Below are experts of layer 4 (counted from 0) of a mixture-of-experts language model. Rows are named gate (a neuron's input weights, with its number), up (a neuron's input weights, with its number), down (a neuron's output weights, with its number) and show model dimensions 0-255. Each number is 128 + 32 x the weight over its row's rms, rounded and kept within 0 to 255. Numbers have three digits each.
Before each expert's rows: "gets" lists some tokens that make up at least twice as much of what it gets as of all text; "mostly gets" lists some tokens that are sent to it at least half of the time. This comes from a sample of Wikipedia text that the model never trained on. Tokens count by the router's weight.

# expert 0
gets: " |", " the", "-", ":", "|", ")"
mostly gets: "|", " the", " their", " its", "==", "'s"
gate8:095073102044181153142134086149129117094143181171105185112176186143109083138134131138181134133115128148128181135137104114101133158113119167130141138120137127076109060152156082148134108117088157116126109195125106086133181191162140194120154090111114167077100110168157134108111126093114168218120125099087154150126104136090129116103180084138153116110063160105077160132144052104089122143146116114176123145109107097098099134096102172088102143123143080152148141078121067119112153112124085068198090192217091113110128111080148147161073123130189096146177077112115094165141074119118103081138141135106127160129145136151122169079213135133123045140134125121117114118185139109126121157098108197164134133135111110162097084113190155147123123120141152122112133125114150169162162171128149
up8:052161197140043170108130176099165149138146130075175114147110138151154086105110096168099123117167128155112161141132123110119107147158078049160131197144171110169155158049163092181114115171075087071139078128085158093138156127149058064106131093081087136107125131157130095136077122154112117150133149230127153128144100129122080092100106110105117157141115141093097157122156096148161163119106080156135142132150143128122177034114170079068160099149133099135160183141124120069158123146176101162091120144123130148132099090107106109110119128147074188135077178138207120137126109138118101119140189159124127117164082153104129169171117135149168130112163126119179151170121103114098150149166132156083062151143105131121103096117130104109131081148153151158118175122082083117113152133119079
down8:174156109166115133118078138080126079163057184076121082138132183119124146086147156129069161122084127143129131096097176142136102126171103119147153043070148170132112157207097196120074127087069090123095155046136165084102082138137105096096156070156123136136169108109153115130152182148115147151125169106120184116175140143204156123124113112128098124100183105083163145132094142150103140101079135139153169109097168127120078150126087159124122138122126128150167193119143087108129114121150164146138092139162118107082120147126144056213167138140135167094185093109101109165118119134118111143140142125137131107151130114101161164131119087117134142191151179096066139142157053092185126153069099150156123134098095182169116086115083158131126106148151145151150113099217121155166153159115097

# expert 2
gets: "\n", " |\n", ".", ".\n\n", "|", ")\n"
mostly gets: " |\n", ".\n\n", ")\n", "201", "\n", "==\n"
gate2:177084181145152112118092172189167150105084072131122122101130120101132144079145122115120179113142148094169121117161103144115099084131080178179142130140102134161146145146199159138178149105223094149084134128109123110129167178180112125058128112168103161139136105073138193080143118143165146103142104156140097160102126121112121161141079063114128159158110135105097101118098091126097126116153087138179159121099086098143186083129113108142124084086070112189200157104094126144071158092087114090114125178125162158102099090100094151146141134189133152103182134105144109109107038125129156109096081118115172171109113082069100161165124108121116166162167086160129109100125077215116160103092153137176131175101139126129098152110121093160172105141142195157115132140098163172147133182169146
up2:095122069091097169117046138123122154152139120141082087171159092134142148143117138173184135140143137127182085117159144121113158134158126068118176154118060134137177077099100123074097127197100149082155151096156126118158122099145160139150130122122092075176093141150080098158139134089085120182134103154133125069115119161148142088067190086155092114137109143194122117194135158113103140146078177145096087118182114097116122137111148135119115149093182116151119145144147154181111125174169137117067143144118096171097179094094137184112144141185097122143152108113138190132204134137107110142104124118125120114162120105134074137202113124146138127126079168147088168155164126126129070125195080105066116181046128109179128134230098098100149122132113123151106145107117133162058115109171157
down2:148085070115164169113088148138106134135152223119102128178127101051144127103114047165122086174139121090149119110110192091104151093095138114139142114156073113089139140128072158152142167156116126059132137174122128118114132081123113109178056145180164146094137115127098130144141156114114135128177100134124111127143187055085043030143090132147153126117166102144127119129117111137124140152099134193154084141117188123156100102144138188169213161113181131119102138065127125159105183172163127156132135071125097073110080119154141135134129114189085172138079140086125155101110153108139116124088114147098127122178119134110138120075048154122145107135147174159105079162144147148084147110133102161081177068144137138072164131158143110098145175111120153105149111083135156138127085077149125

# expert 6
gets: " ", " (", "0", "1", "2", "3"
mostly gets: " ", "0", "4", " (", "6", "8"
gate8:127115098126109095155182151141094110186162168163173172116113100157139105125130129205105159170163168131150148163152096136110072106132134157139123160100159142154143136127140179145107135136135142082164166182138076105140132125096148161144107174132191120138135134144155126149144158204141127152131147126095099086140166091127152109039090056113154074125086167162130079100099102095174135148152113048097161113076188090139127123180097103160121147133146118166210096191118177165108124077168144111129128133198134110104062065147120134126093148131138099113150104094063156119099122124126137110119159130144091171162083139065134016127145149126126120118173113162163140140159138113160080138118178123167090134161124074099133164147130173074177181082146151143098063148129111139160119165140082
up8:186156164098056118095150121146131062201148139080113101154127155149127160145144111078146143124086077123113106127137148091128160143203194087135106156144121197142100140115065138103057065113172088185143129108133130133120171121128084087077137138092099161141119116124121158077154122131105133110192087191131139135104129106150122104145093155088109093163126117098131087162095190114110154121194113134175125168141096159136072121100117117147188095151151114105116128114115113134188098107097087123089094145083200102199142155095176113129142143190141147110119150198136125158153152104168121156182169128142105158162163121179135136169073168093154120104222120110112127140130139101104093099106202163129185155096109118157132126137098155176154138123083082089153091151156135098172120136150183
down8:129210139171088155115194070193127126101168132086110079101131127131126105115148102079130092111103119160075122123144156123151129067134184178142105071116150117096108124173154129178108097088181158128115164206103221127129150139083179158154087116130112112127145177094105134129167102107107118113078114128168120135117066120167088128135155145115110117068087176048166177144141142162088126115116147155089167090156071116119145135159110138062157142137138133110126097102129112191147156126116100119097137127063154169109072148135119172155098107126157138137100153132132133120092170153105125133146092124148115104098083123159131200125160098211168155091112111120069140127157144170072173191113146173158143161141148182128096145127141089139126115065074140129166172076181135128136053116154100